config.toml
n_experts = 32
d_shared_expert = 192
activation = "geglu"
balance_loss = 0.00455
balance_bias = false
vocab_size = 32000
norm = "layernorm"
norm_eps = 1e-05
beta1 = 0.95
Below are experts of layer 6 (counted from 0) of a mixture-of-experts language model. Rows are named router (the router's row for the expert), gate (a neuron's input weights, with its number), up (a neuron's input weights, with its number), down (a neuron's output weights, with its number) and show model dimensions 128-255. Each number is 128 + 32 x the weight over its row's rms, rounded and kept within 0 to 255.
After each expert's rows: "comes before" lists some tokens at least twice as common just after its tokens as in all text. This comes from a sample of Wikipedia text that the model never trained on. Tokens count by the router's weight.

# expert 6
router [125 179 132 150 107 125 122 182 139 113 137 157 140 176  73  88 144  86 117 140 143 108 176 151  92 145 174 149 145 138 148  88 132 113 143 138 141 129 136 136  96  41  78 105 126 161 166 141  90 180 125  59  65  98 146 125 161 156 139 133 141 161 113 119  98 172 135 111 123 117  72  77 100 115 161 122 109 158 138 145 148 103 114  82 107 174 168 152 149  98  77 146 110  74 165 118  95 179 117 127 161 141  92 182  84 116 147  97 163 117 156 117 149  91 151  97 113 122 115  85 141 162 123 105 141  87 124 197]
gate0 [137 125 105 150 138 111 123 123 107 141 143 132 159 121  60 137 113 159 157 127 118 148  90 156 142 173 132  94 134 122 109 165 147  84 193  41 122 130 146 150 151  99  89  93 142 111  92 166 135 130 142 150 179 118 149 167 164  86 162 153 154  99 109 170 113 135 137 140 127 134 130 169 170 119 132 168 114 120 148 132  98 155 120  89  88 157 121 114  59 168 131 145 150 134 116 178 138 142 160 129  83 127 225 134  74 100 137 151 115 139 132 133  96  57 158 134  72 139  90 156 168 107 132 125 164 106 145 112]
up0 [173 107 193 102 113 120 116  79  42 152 156  94 123 108  87 157 184 177 148 105 151 129 125 148 168 115 105 127 161 143 106  86 116 129 125  81 140 125 110 131  71 168 162 161 162  68 169  94 146 136 186 140 114  91 150 151 106 125 109  84 120 102 170 141  87 187  96  96 138 127 165 175  46 121 144 177 114 165  88 175 130  98  90 159 140 145 103 148 110  84 139 141 176 142  77 169 124 176  88 118 141  74 185 112 157  94 128 135 126 150 112 125 118 123 131 115 156 168 119 104 105 189 107 165 116 139  90 132]
down0 [ 45 174 139 119 152 166 147 156 108 137 165  59 165 130 146 131 141 194 111 158 162  94  92 141 104 151 182  93 125  77  64 106 168 141 117 165 160  31 149 110  85 170 171 131 192  94 108 146 110 109 120 148 168 136 163 156 110 156 166 101 111 139 141 172 130 153 145 156  94 178 156 109 146 102  93 140 113  88  83 126  77  98 106  94 116 125 122 117 123  68  62 178 133  97 121 107  95 136 129 193 161 147  56 168  73 133 133  72 116  96 104 181  72 113 106 140  97 164 114  63 142  88  69 104  83  87 103 161]
comes before: " of", "s", ",", ".", " and", " in"

# expert 5
router [141  99 176 160  28 116 197 111  91 123  94 107 172 120 139 151 153  96  92 121 126 151 134 137 117 158 107 128  97 118  76 129 204 139  99 130 164 116 120  86 155 112 137 140 154 106 180 112 120 155 111 197  99 137 111 203 127 113 161 111 149 108  81 122 128 109  80 111 131 138 117 127 122  97 139 155 130  86 119 125 166 188 165  96  72 119 160 110 185 170  96 142 151 189 158 125  90 124 176 120 168 113 118 137 105 151 162  86 156 161 151 112  90 129 105 126 140 130 182 120 167 103 110 135 150 114  76  83]
gate0 [ 68  61  99  81 146 132 124 106 146 155  96 112 111  80 120  98 104 134 134 140 171 139  80 134  88 127 167  64 136 171  53 153 152 137 187 166  43  69 157 116  61 126  93 124 207 105 122 118 140 115 100 160 195 113 154 157 171 135 144 126 144 111 130 126 158 140 133 171 139 111  88 127 101 129 173 129 159 134 111 113 117 108 158 133 140 163  93 104  98 122 158 112 130  64 135 123 164 137 143 136  74 138 161  96 115 100 127 152  86 105 108 154 106 122 148 138 121 112 148 127 140 155 141 181 130 179 134 141]
up0 [127 137 163 140 157 175  89 123 120 116 144 161 199 112 174 106 125  98 142 101 131 177 144 172 160 114  88 155 155 127  97 137  85 154 154 113  93 133 128 134  90 170 124 192 105 139  99 172 167 143 121 113 120  65 149  89 174 160  72 122 214 175 113 153 123 108 150 116 112 150 149 145 126 142 102 131 130 118 111 116 106 115  68 119 199 143 175 191 169 125 115 153  57 164 119 131  79 149 136 128 112 163 127 129  71 145 166 135  97 180 121  70 133 106 139 156 133 148  46 106 138 151  97 154 130 135 141 166]
down0 [ 86 148 106 120  85 198 144 157 143 140  80  98 170 119 164 126 115  63 120 164 183 124 145 160  71 142 156 135 133 130 157  75  40 113 179 106 119 114 138 152 152 202 113 146  96  83 107 125 138 169  88 143 135 174 155 118 140 132 106 107 131 133 163  75 115 111 161  66 140 124 124 126 129 130  74  88 121 111 173 112  80  94 167 116 121 186 158 168 132  87 175 155  76 196  73 145 143 145 101  71 207 149  72 142 137 157 138  93  98  73 146  89 121 122 125 177 113  89  99 153 113 150 160 102 135  89 166 137]
comes before: ":", "N", "W", " /", ")", " by"

# expert 12
router [142 152 102 117 119 105 186 152 141 140  65 119  67 143 132 161 116 190 136 138  87 128  54 134 183 108  85 113 152 150 201 163  76 108  98 114 106 108 144 130 127 177 143 140 138  89 128 137  82 104 103 146 102 151 163  86 124 136 147 170  86 130 137 184 183 129 204 131 140 112 134 131 181 100  88  96 115 124 132  90 180 141  89 151  93 128 107 110 140 156 162 102 133 193 177 214 177 191 171 178 104 153  83  97 151 115 151 103 183 176 138 157 164 126 153 138 150  85 154 191  55 127  78  66 143  48 172  88]
gate0 [174 177 181 177  81 162 140 106  92  76 148  88 127  88 129 108 135 103 121 132 135 107  59 155 138 114 154  89 118 136 124  91 126  77 150 137  90 152 180 121 165 122 107 145 152  76 157 130 101 160  80 113 133 152 137 189 125 130 129 140 159 193 101 140 144 117 100 127  59 129 150 136 112  50 158 129 168 170 103  98 157  88 145 142 130  90 113  90  98 105 132 136 118 127 170 108 118  93  77 120 124 125 111 103 106 157 161 201 135  77 170 131 154 107  77 106 158 128 129 133 109 128 136 148 118 146 123 117]
up0 [184 164  98 117 135 106 168 151 145  76  92 119  87 151  80 146 121  57 122 219 134 144 141 142 131 132 104 158 105  78 136 128 138 138 224 123  76 140 204  91 211 148 125 118 109 133 156 125 127 173 134 178 115  91 146 130 151 129  89 144 145 211 139 179 157  95 135 130 121 106 110 165 136 150 134 132 162 130  75 123 176 161 125  99 141  93 120 117  91 138 102 136  90 117 155 112 127 140 118  97 144 136 121 120 103 201 109 160 119  91 123 124 124 143 112 144 157  82 139 137 128 159 126 192 121 162  98 153]
down0 [142 201 149 109 136 160 118  78 163  68 164  93 131  89 148 162 185 100 127 191 125 114  85 105  47 111 147  86  48  54 107  79 129 124 150 110 111 162 114 129 143  97 147 139 105 145 159 135  92 129 125 154 166 104  61 137 164 138 112 189 156 131 140 122 103 117 157  92  56 116 152 187 116  86 124  99 131 102  55 112 131 110 162 148 114  97 124 136 139 120 140 170 141 160 126  75 162 171 114  71 143 161 156 105 141 141 105  93 132  78 108 144  86 164 101 113 142 135 105 162 139  71 116 111 125 110 124  62]
comes before: "\n", "-", "|", "==", "The", "==="

# expert 27
router [114 115 168  67 146 111 125 122  16 130  90 120 151  96 149 171 139 141 110  96 131  98 129  97 131 132 140 137 147 147 100 108 186 181 145 148 140 107 118 141 105 133 104 104 137 112  90 179  93 153 113 106 146 142 135 161 141 165 172 128 174  61 110 145 120  93  77 135 143 141  68 117  49 134 155 125 100 122  84 133 108 109 164 169 171 109 181 110 124 108 120 129 100  70  99 114 111  98 105 145  75 156 130 125 115  96 102 143 131 126 118 126 143 188 144 124 108  97 126  86 198 141 183 145 100 114 132 151]
gate0 [ 91  87 136 206  95  48 174 136 126 198 117 139  96 113 123 121 133 102 163 130 125 147 137 104 157 149 120 154  65 142 135 198  86 145 157 142 145 120 120 101  85  90 188 123 117 126 130 160 132 112 105  90 135 117 196 153 126  93 142 171 188  96 148 117 117 117 145 143 165 137 110 165  79 131  98 160 133  95 147  38  50 134  84 147 156 155 162 133  76 164  98 106 103 146 121  86 184  90 116 112 211 132 156  96 100 150  47 183 121  75 136  86 126 124 153 141 124 143 106 123 142 113 147 144  94  81 128 100]
up0 [149  99 146 135 121  99 162 130 113  71  77 106 125 146 111 121 143 131 128 124 159 142 130 176 157 120 135  96 115 104 172 137 102 105  76 111 190 104 107 167  77 213  78 124 129 167 152 146 104 141 122 154 105 143  94 139 177 152 108 156 127 123 114  90 130 173 132 143  93  89 162  79  99 142 148 102 118 138 130  75 105  86 118 147 145 199 166 170 107  92 167 104  90 153  72 138 112 143  96 115  82 102 149 143  79 161 112 111 132 189 125 158 146 200 105 126 209 149  70 127 161 145  93 171 135  67  73 120]
down0 [193 140 112 139 153 144 159 126 101 111 158 136 119 134 117 103 128 164 118  89 159 169 117 150 172 142 147 142 119 172 103 160 124 130  80 154 155 105 124 152 153 120 153 165 110  97 135 123 144 173  39  80 143 126 111  76 172 119  99  58 118  77  73  86 110 136  98 132 113 111 103 106 136  93 103 181 136 140  88 164 147 178 163 139  54 127 112 128 173 140 139 155  63 156  91  99 121 116 140 164 114 121 144  95  92 144 131 110 147 103 199  83 182  99  89 161  48 117  79 140  97 127 158 148  55 167 117 147]
comes before: " the", " years", " first", " time", " other", " than"

# expert 13
router [111  71 139 121 153 168 107 143  64 133 201 126 115 192 139  98  93 123 183  94 214 110 142 119 147 138  99 138 138 123 156 162  57 124 142 127 100 144 104 227 115 102 167 116 157 159 132 160  92 118 104 149 149 136 111 103  72  82 128 122 101 123 153 141 140 169 130  79  79 126 125 128 136 174 112 135 152  70  97 115 166  78  96 153 144 155  89 130 144  96 114 105  68 135 146 116 126 115 152 101 125  91 149 127  76  94 123 109  75 177 112 165 172 158 175 129 103 162 105 139  87 145  82 148 163 136 112  77]
gate0 [121 109 170  83 160 153 112  91 107  80 159 163 138 170 179 108 121 113 115 127 115 161 190 152  78 118 144 121 197 178 193  99 126 148 213 110  95 139 146 161 106 109 103 132 101  84 137 124 141  98 163 121  90 151 158 100 141 121 196 122  85 160 182  76 177 175 227 147 178 140 107 107 124 170  63 168 174  87  87 122 173 122 120 167 142 199  68 123 185  75 163 118 175 101 132 139 167  95 168 217 140 156 108 123 148 116 167 115 124 163 122 102 118 113  80  91  97 123 128 147  84 124 103 141  98 179  63 147]
up0 [111 174 189 105 116 129  85 148 153 135 109 147 134  59 122 128 171 146 156 126 153 135 129 112 126  96 153 163 140 130  96 145  92 132 119  94 149 112 101 128 169  86 110 125 155 118 129 205 165 136 114  73 113 196 143 122 143 154  88 116 120 132 177 118 133 119 104 117 173  91 168  63 118 134 139 110 139  88 132 148 133 103 118 101  98  96 105 121  85 154 167  80 101 107 189 183 110 179 151  53 120 139 129 161 116 138 125 110 157 152 161  97 151  82  91 103 133 216 134 135 141 136  60 148 208  77 124 124]
down0 [ 65 133 145  63 149  95 139 153 161 203 135 130 133 185 126  91 168  82 178 136 132 165  91  98 141 116 106 154 179 132 129 158 189  65 118 167 143  48 156 121  95  86 139 155 133 130 135 121  76 121 126 149  63 163 147 117 191 209 153 128 163  85 229  86 158 189 100 155 129 165 102 154 174 152  77 192 147 122  72 146 144 156 125  84  85 128 131 136 142  89 145 157 138 144 139 118 101 151 138 196 105  97 108  97 191 121 138 151 114  69 141  94 109 183 195 110 117 182 134 125 151 174 144 140 130 148 108 112]
comes before: ",", ".", " of", " and", "s", " were"

# expert 15
router [190 176 103 132 120  82  80 134 172 122 154 137 146 128  88 168 142 131 155 171 184 114 150 141 138  91 176 132  83 157 132 155 137  71 112 167 164 138 171 115 134 114 168 130 117 174 147 116 139  99 155 138 183 121 136 142 163 116 115 177 105 167 130  98  94 155 131 127  87 172 130 135  92  95  90 146 156 119 172 158  87 123  88 101 178 134 128 126 111 116 159 108 111 149 121  95 179 158 142  96 103  91  59 182 104 118 148 229  96 118 110 132 128  73 142  78 160  91 124 109 145 128  81  61  67 116  76  80]
gate0 [132 141  89  61 130 145 168 123  82 105 152 169 163 121 121 142 106  97  99 105 199 103 126  88 107 108  81 121 140  72 127 149 101 114 134 167 149 102 126 132  82 130 142 112 168 118  32 128 134 140 122 120 177 131 166  82 207  88  49 108 150  97 114  58 159  66 149 158 137 194  90 139 155 143 121 106 160 133 142  94 107 143  70  89  60  98 139 113 120 154 119 129 111 122 111 120 135  65 152 125 129 102  84 122 140  96  89 154 109 156 146 118 204 114 160 120 147 176 119 125 152 133  81 130 119 113 102 127]
up0 [157 179 123 124 146 133 133 190  57  96 136  79 151 131  86 115 119 131 157  96 132 141  63  85 147 136 180 180 136 140  84 188  98 141 116 129 125 155 116 111  92 138 145 104  99 128 100 103 143 173 138 132 126 132 214 115 118  49 110 124 110 181  61  81 143 139  91 131 122 149 123 122 113 124 145  97 195 187  98 166 107 167 100 154 123 100 105  92 116 152  84 114 171 113 124 116 126 132 116 106 111 152  83 173 166 166 156  75  75 151 115  87 136 141  69 162 118 156 113 113 147 103 130  93 105 173 169  75]
down0 [129 119  99 155 125 127  73  72 170 163 136 154 114 124 103 126 146 136 159 112 125 215 153 138 131 182  57  92 128 110 109  83  79 132 156 157 138 157 129 130 170 151 111 126  98 118 187 134 104 174 118 105 132 133  61 159 107 168 151 105 178 114 178 182 148 175 107 112 174  47 123 162 124 186 167 118 162 140 106 125 180  68 144 117 118 149  96 154 115 103  95 185 144 101 122 141 163 150  97 151 109 123 179 133 120 119 114  82 173 174 176 140 189 111 151 165 121 146 131 105 118 103 146 139 127 125 102 171]
comes before: " to", " in", " by", " the", " on", " that"

# expert 18
router [124  90 119 124 154 136 134 140  12 142 203 162  82 162 115 120  77 119  96 165 157 137 144 124  78 116 149 149 129 128 115 139 171 105 159 116 166 157 106 136 193 186 116 106 160 140 108  83  82 128 126 112 158 155 137  62 165  78 138 150 102 146 125  77  77  94 108 172 149 182 178 172 144 151  97 117 172 113 110 131 100 151 117 152  86  77 105 141 103 131 161 133  99 189 149 118 147 130 152  91 156 125 121 102 142 133 126 124 120 188 111 125 131 126 103 159 202 179  95  69 143 162 145 141 128 160 185 151]
gate0 [164  90 187 110 104 174 120 125  65 101 116 160 178  93 108 123 183  91  94  93 126 163 123 123 100 169 169 112 156 148 134 115 168 114  95 132  80 154 138  88  94 150 136 117 112  59 137  97 144 114 110 156  84 105 117 135  77 154 187 112 148 152  86 180  93 149 140 131 120 148 152 112 103  90  77 117 155  51 121 132 192 125 175 134 153  98 185 152 102 162 141 135 122  91 106 163 151 123  80 111 154 170  98 107 117 158  85 123 181 168 129 192 102 113 123 141 141  98 124 111 119 143 151 137 208  89 145  98]
up0 [142  70 141 106 139 146 112 155 118 120 183 156  66  90 148  96 116 121 162  94 121  98 137 129 129 116 130 150 120 135 191  86 122 120 121  99 137 153  99 159 142 102  45 138 150 130 136 152 101  77 144 133 146  75 122 133 161 116 209 162 193 141 139 127 144 103 129  87 126 151 116 111 139 104 124 132 161  91 112 154 186 100 189  81 127 126 117  96 121 167  93 100 129 147  55 170 148 173 150 127 122 155 135  65 145 119 109  83  71 158 135  72  91 150 161 122 137 139 191 115  94 115 146 126 132  79 113 128]
down0 [ 87 107 110 128 195 178  97 121 113 137 200 134  92 114 126 146 132 143 101 165 112  95 149 184 108  96 137 155 136  99 141 122 110 198 192 102  96 185 133  80 142 114 157  84 100 115 106 179  83 148 112  57 130 126 134  86 112 158  73 135 121 143  88 111 131 178 136 147 125 141 144  81 150 118 101  74 167 149  89 119 110 107  99 134 109 135 185 184 126  69 146 113 153  86 160 126  94 192 177  91 152 128 118  78 108 137 131  86 122 156 125 127 146  94  91 151  83 148 142 122 186 146  91  82 124 108 117 137]
comes before: " |", "th", ";", ":", ")", " m"

# expert 11
router [115 137  58  95 138 199 118 210  95 192 114  92  88 116 110  78 150 126 125  91 135  83 131 141 128 122 136 120 103 181 135 136  46 174  86 142  63 114 134 113 141 142 112 125 161 111  54 151 188 128 156 147 131 106 127  99 147 128 103  97 203 115 125 140 123 138 145 139  99 105 115 139 125 148 116 104 135 137 105  67 121 139 110 108 141 142 150 154 118 131 159 130 187 124 139 101 104  79 173 150 129 109 103 112  63 134 166 150 189 114  92 153  82 138 144 131 161  97 151 147 156 152  58 128 138 173 191 153]
gate0 [130 123 117 151  63 126  78 144 132  96 125 127 104 147  88 133 121 178  77 188 106 128  99 144 148 116  69 148  57  81 162 155 149 111 153 153 131  72 146 154 139 116  78 184 113  99 164  91 110 167 183 112 113 113 166 134 146 104 168 164  62 167 136 137 134  85 119  77 134 199 156 111 125  88 136 163  72  84  91 179 100 136 127 129 123 119 106  89 149 167  98 134 119 118 173 115 168  99 181 102 165 161  84  99 182 204  77 121 125 114 151 129 123  98 144 168 137 202 108 138 116 125 105 112 160 162 108 165]
up0 [171 154 161 161 104  94 161 176 133 129  66  98  96  68 148 136 146 133 124 103  93 129 175 135  74 139 111 126 154 151 119 119 132 119 132 119 138 125  85 147 139 112 137 160 168 208 149 126 126 117 146 135 119 166 119 117 123 106 105 127 153  94 160 159 177 137 187  58 113 200 150 113 110 174 139 130 146  61 143  93 167 118 155 112  53 162 131 146  93 151 100 127 169 170 152 105 138  92 135 170  71 145  92 116  76 123  89 101 167  66 156 125 117 105 145 161 115 168 134 136 139 124  77 174 161  97 198 152]
down0 [147  98  67 137 125  65 127  94  92 155 104 158 103 163  98 177 159 113 111 174 151 135 147  63  71 117 113 108 136 121  98 109 147 114 140  94 117 171 135  59 136  26 185 160  88 179 146  54 169 127 154 140  88 122 116  95 154 109 159 137 143 143 136  92 128 173 150 177 108 130 153 188 124 151 160  82 169 140 154  98 134 149 142 109 102 125 142  95 157 144 109 110 158 109 135 111 106 109 115  89 136 136 194  79 148 129 161 141 156  66 120 172 193  91 202 156 148 169 139 109 110 142 161  74 186 155 114 161]
comes before: " the", " a", " his", " an", " this", " its"

# expert 10
router [125 111 159 170  95 114 122  98  87  98  87 149  91 175 148  77  59 147 173  89 179 164 151 124  80 135  93 130  85  52 137 128  87  87 142  85 139 140 105 142 121 129  65 123 151 100  80 144 153 166 114 109 137 176 101 121  73 148 158 138 171 147 103  68 126 147 101 101 118  93 155 114 140  88 134 138  87 159 121 142 179 134 137  91  93 132 168 130 111 168  79 103 140 154  89 132 144 162 110  64 147 134  74 133  85 182 102 156  55 115 179 113 183  72 132 109 117  94 126 180 206 179  83  91 153 104 116  69]
gate0 [150 155 116 132  67 119 156 111  78 140 126 140 112 159 148  77 141 117 136 168 178 153 107 139 130 125 107 133  67 153 129 134  95 126 124 106 128  85 101  97 149 160 126 171 143 137 104 162 167 112 133 129 157 139  87 141 138 162 162 173 111 150  92 167 125 163 100 161 111  94  66 191 110 158 120 134 136 141  94 130 138 103  86 131 116 177  85  50 131 135  89 131 104 156 163  99 128  96 183 163 146 112 116 125 146  98 142 155 115 159 167  90 114 116 188 114 120 154 149 107  94  98 112 114  88 136 136 166]
up0 [105 181 167 193 108 167  77 149 103 169  88 130 110 147 152 189 118 140 121 118 100 119 162 128  99 118 112  81 125  70 109 194 163 112 160 129 134 203 110 108 123 127 185 102 141 142 166 154  98 126  75 172  55 167 127 143  55  67 137 109 103  74 143 147 122 186 110 146 132 130 151 121 141  61 163  22 143 117 172  96 151 110 147 217 134  72 108 104 109 120 139  82 174 115 108 155  94 101 142 102 115 134 101 117 130 128 164  93 128  93 119  80  59 166 124 130 138 178 140  91 176  74 157 124 116  96 120 128]
down0 [135 140 103 159 102  74 106  73  92 145 135 143 144 167 114 139  53 130 139 181 135  75 109 177 116 120 119 164 166 140  93  65 118 119 130 107 161 189  83 108 129 114 121 123 124 188 109 177  93 117 145 128 108 148 137  86  94 116 137 186  92  84 194 112 149 111  88 162 125 188 103 191 117 110 143  93 180 126 189 111  98 113 106 133 126 149 155  79  90  74 117  89 139 160 104 127 126 150 141  89 130  97 168 147 133 124 121 109 205  92 150 131 171 117 117 153 171 126 137 155 133 155 113 158 153 157 184 132]
comes before: ",", ".", " of", " and", "'", " City"

# expert 16
router [125 126  97 176  96 113 121 189 226 128 130 104 119 151  67 142 101 146 201  82 171 115 115 109 139  94 218 133 114 115 145 125 101 163  99 156 101  84 106 195 126 113 170 138 144 151  70 167 149 140 119 119 115 105 141 132 164 121  98  74  38  89 100  95 107  89 126 127  93 124 150  89 186 149 150 166 140 117 174 123 141 177 211 119 154 155 164  96  88 112  95 119 151 113 170  98 105 183 120 123 121 120 160 124 115 112 128 119 138 115 112  97 193 164 177 116 124  86 105 150 139 146 182 114 161 100  64 118]
gate0 [150 152 117 151 141 106  99  60 105 149 173 106 190 136 102  29  91 155 126 114 176 106 123  85 174 114 102 129  91 110 123  79 101  99  94  76 149 186 154 152 127 182  92  69 119 106 171 109  88 141  73 134 104  67 148 157 104 141 141 119 161 131  84 110 161  71  62 140 147 128 110 105 123  91 140  90 111 123 123 161 123 113  83 121 100 152 128 105 126 150 169 142 136 120 142 129 153 143 156 115 136  91  91 178 148 165 136 154 156 147 178 109 101 104 166 129 124 175 127 193 121 116 124 115  93 152 132 114]
up0 [110 158 140 105  92  82 124 140 135 146 143 171 119 191  93 141 184 157  67 122 101 183 170  99  81 181 120 125  87 112  95 183 143 147 127 174 161 179 181 126 194 125  76 125 152 119  99 124 103 109 119 183 121 155 175 143 168 137 114 171  93 123 118 180 118 198 127 108  91 173 206 142 115 136 144 160 117 128 129 130  90 116 117 152 137 116 123 156 169 150 126  58 126 175 156 110 114 129 178 199 124 115 169 106 133 107  98 161 145  91 127 153 131 109  71 123 139 133 119 118 112  78 147  89 128 113 151 141]
down0 [152 184 127  96 162  67 145 138 128 120 125 143 141 209 137 130 106 131 105  91 140 119 127 107  55 152 135 126 145 136  99  83 120  90  93 148 119 129 151 118 144 142 113 123 124 153  97 177  97 124 169 130  89 161  77 167  84 145 123 172 147 119 134 117 185 186 135 174 159 126 136  85 149  98 115 162  70 120  77 105 157 135 132 167 121 193 102 154 125 111 204 137  94 194 127 132 118 186 183 158 130 119 115  71  63  85 147 161  90 148 144 108 136 158 118 122 163 157 119 117 157 135 162 202 143  96 110 129]
comes before: "\n", " The", " He", " In", " It", " This"

# expert 17
router [ 92 150 127 103 141 133 122 155 136 158 142 152 148  79  83 128 108 137 123 171 124 172 127 142 112  97 106 114 155 126 135 171 154  90 112 129 153  96 160 179 110 162 167 146 134 130 183  81  49 119 137 105 199  83 105 179 142 114 138 114  71  89 142  85 134 182 106 184 131 105 114 149 148 118  62 160 135 118 130 182  87 137 199 165 125 120  85 106 135  99  73 128 141 125 128 116 121 170 161 158  73 130 157  74 171 152 189 159 163 156 126 102 142 155  94 112  59 163 139 117  75 125  91  65 110  98 125 167]
gate0 [145 122 171  96 147 157 149 184 109 126 140 111 143  79  99 115 175 105  90 149 140  88 169  83 136  81 112  94 139 143 159 139 166 133 156  76  90 142 190 141 124 139  70 157 109 110 145 135  94 139  98  86 138 109 130 174  89  84  92 157 136 121 189  69  98 118 137 117 138 141 140 108 183 129 130  79 103 133 141 110 129 105 106  83  88 127 118  54 133 125 119 142 101 155 131  83 117 153 121  49 167 148 120 148 154 114 138 150 122 103 170 144 112 116 152  66 128 133 127 182 153  54 122  95 121 110 152 141]
up0 [165 135 151 131 128 115  95 183 100 168 146  83 189 141 132 166 121 182 107 120  98  97  34  48 134 140 167  98 100 126  74 107 107 109 124 148  62 165 151 171 137 139 150 199 126 112 192 149 112 146  74 110 153 169 124 146  62 124  36 144 178  88 139 116 117 106  87 132  80 106 119 137 133 103 115 103 176 127  83 139 116 113 106 159 114  94  93  60 154 106 170 130 125  79 138  92 150 125  90  91 106 135  89 100 171 125 152 142 169 100 201 134 126 130 130  96 117  64  93 112  83 156 130 114 155  99 117 164]
down0 [105 101 107 190 171 122 116 109 162 110  89 100 160  99 106  94  92 182 121 127  93  36 144  65 135 115 113 186 151 117 133 106 141 103 212 116  87 121 159  94 131 128  86 122  73  88 106 140 124 117 151 165  98 128 115 130 144 158  88 104 102 110 153 177 134 127 160 133 131  98 129 171 161 104 144  87 126 107 144 165 105 125 122 134 184 191 158 133 110 150 171 145  71 134  95 121 130 104  89 167 108 166  67 158  86 107 138 119 115 121 128  82 121 154 185 135 163 107  63 114 156  96 142 134 157 160 124  69]
comes before: " |", ")", ";", " (", "),", " School"

# expert 8
router [120 114  58 185 135 127  99 187 151  78 183 140 148 140 129 154 154 136 128 117 131 132 122  81 146 140 158 136  89 112 164  98 189 161 157  90 137 160  95 142 206  77  97 110 128 150 181 126 107 159 109 187 116 122 154 108 147 113  67 130  60 153 150  87 124  75 155 110 149  75 130  79 156 149  76 108  69 139 102 161 107  99 158 112 151 102 151 100 131 126  85 131  96 131 135 141 181 182 168  78 189 166 158  56 170 134 127 105 150 148 136 139 174 125  95 198  88 142  76  85 131 126 142 108 130 197  92 152]
gate0 [139 148 212 119 114 161 168 138 173 100 133 194 137 113 199  96 136 144 110 110 107 152 131  79 152 138 192 155 161 137 119 101 102 134 126  94 169 114  88 111 135  61 168  94 116 113 158 104 121 169 112 102 101 156  93  74 103 104 181 167 139 144 115 131 185  81 130 144 137 109  58 147 157  77 150 117 154 146 100 126 147  91 100 180 158  95 131 104 138 116 158 147 119 132 164 145 108 108 170 139 185  88 111 105 110 135  73  81 125 107 195 110 107 127 123  60 145 138 156 148 101 120  86 150 160 115 108 195]
up0 [160 108 157 161 112 148 166 130  95  60 128 181  88 147 135 128 126 138 117 101 154 175  95  87 123  97 149 155 118 155 146 108  76 146 135  56 141 163 112 163 145 113 116 135 125 116 107 159 117 103  64 153 120 172  61 109 156 124 192 133 160 108 111 170 134  98 135 125 138 124 118 102 149  99 126 147 156 110 120 108 123  97 135 128  78 133  79 105 172 139 116 160 135 124  96  56  87 122 158 159 110 115 136 125 132 133 100 145 158 114 175 107 137 141 191 109 139 103  69 148 131 116  65  57  78 126 122 145]
down0 [102  81 113  78  87 129 111 113 161 123 168 153 139 154 168 134 126  94 151 147 151 161  83 116  54 155 128 120 126  98 102  60 144 141 126 173 160 159 118 158 100 193 106 122 143 160 202 155 163 177 162 122 110  69 130 102 144 146 146 150 140  53  78  98 171 191 119  46 148 106 136 126 132  81 107 150 104 119 131 149 155 103 110  82 118 127 138 143 106  95  84 188  98  78  50 118 122 141 109 108 138 140 146 148 176 141 131 144 103  72 164 135 115 146 134 127 130 175 133 126 138 174 119  78  92  84 119 123]
comes before: " |", " of", ".", ",", " in", " for"

# expert 14
router [138  89 212 137 183 158 115  82 126 109  97 145 155 144 160 113 212 136 131 123 197  57 160 181 102 155 142  97 173 151 123  63 100 184 125 133 165 145 131 166 116  89 119 124 169  68 168 107 125  98 128 103 132 151 109 152 161 146 107 115 153 108  83 167 121 106 153 108 162 109 169  79 155 113 114 131 149 180 164 109 105 124  76 155 120 137 158 151 127 129 105 171 100 136 154 112 134  91 193 131 135 147 136 149 128 123 108 140 129 122 104 101 160 159 134 155  80 117 123  60 105 130  88 160 124 101 152 148]
gate0 [119 118 149  75 119 157 153 107 154  53 130 179 133 127 148  76 123 130 121  81 104 139 163 115 143 132 142 180 128 165 152 174 190 144  80 146 122  81 113 106 124 164 116  80 111 106 149 141 132 155  83  69 106 109 134  95 202 121 129 156 113 108 149 178 148 122 119 146 101 140 113 101  94 104 188 116 169 147 107 136 111 132 139 116 103  62 136 114 120 150 185 165 112 168 134 144 106 131 161  76 176  84 128 132 126 162 135 136 135 119 126 133 137 112 111 186 160  94 101 123  81 105 174 136 134 121 127 114]
up0 [152 153 111 146  64  68  62 104 152 213 144  84 117 167 125 140 174 148  97 161 134 129 174 142 126 138  70 121 145 145 131 111 142 154 223 133  90 102  73 138 125 121  85 170  99 129 164  99 143 149 104 190 118 104  91 146  72 136 129  95 122 126  73 121  60 122 127 141 108 173 126 153 113  94 114 114 112 122  86  95 132 122 149 138  89 139 139  90 112 142  98 136 132 123 127 165 130 143  90 100  86 121 153  99  90  67  57 152 155 168 101 139 121  82 105  80 179 110 134 134  73 140 111  89 155 158 124 169]
down0 [153 109 118 102 130 185 120 163 117 166 155 170 134 109 111  92 103 140  72 117  78 114 139 163 138 139 142 141 145 165 125  81 130 116  80 133 129 135  63  80 170 104 178 149 168 107 117 176 164 152 128 121 129 121 114 108 165 116  99  94 150 143 127 108 165  85 142 106 166  91 131  69 150  90 119 117 151 136 149 173 153  84  61 118 117 106 138 111  94 164 112  82 110 119 179 158 104 133 181 175 183 105  96 124 159 162  66 157 206 138 123 161 107  95  80  99 124 152  80 143 161  89 142  90 103 196  68  65]
comes before: ",", ".", "s", " and", " (", "\""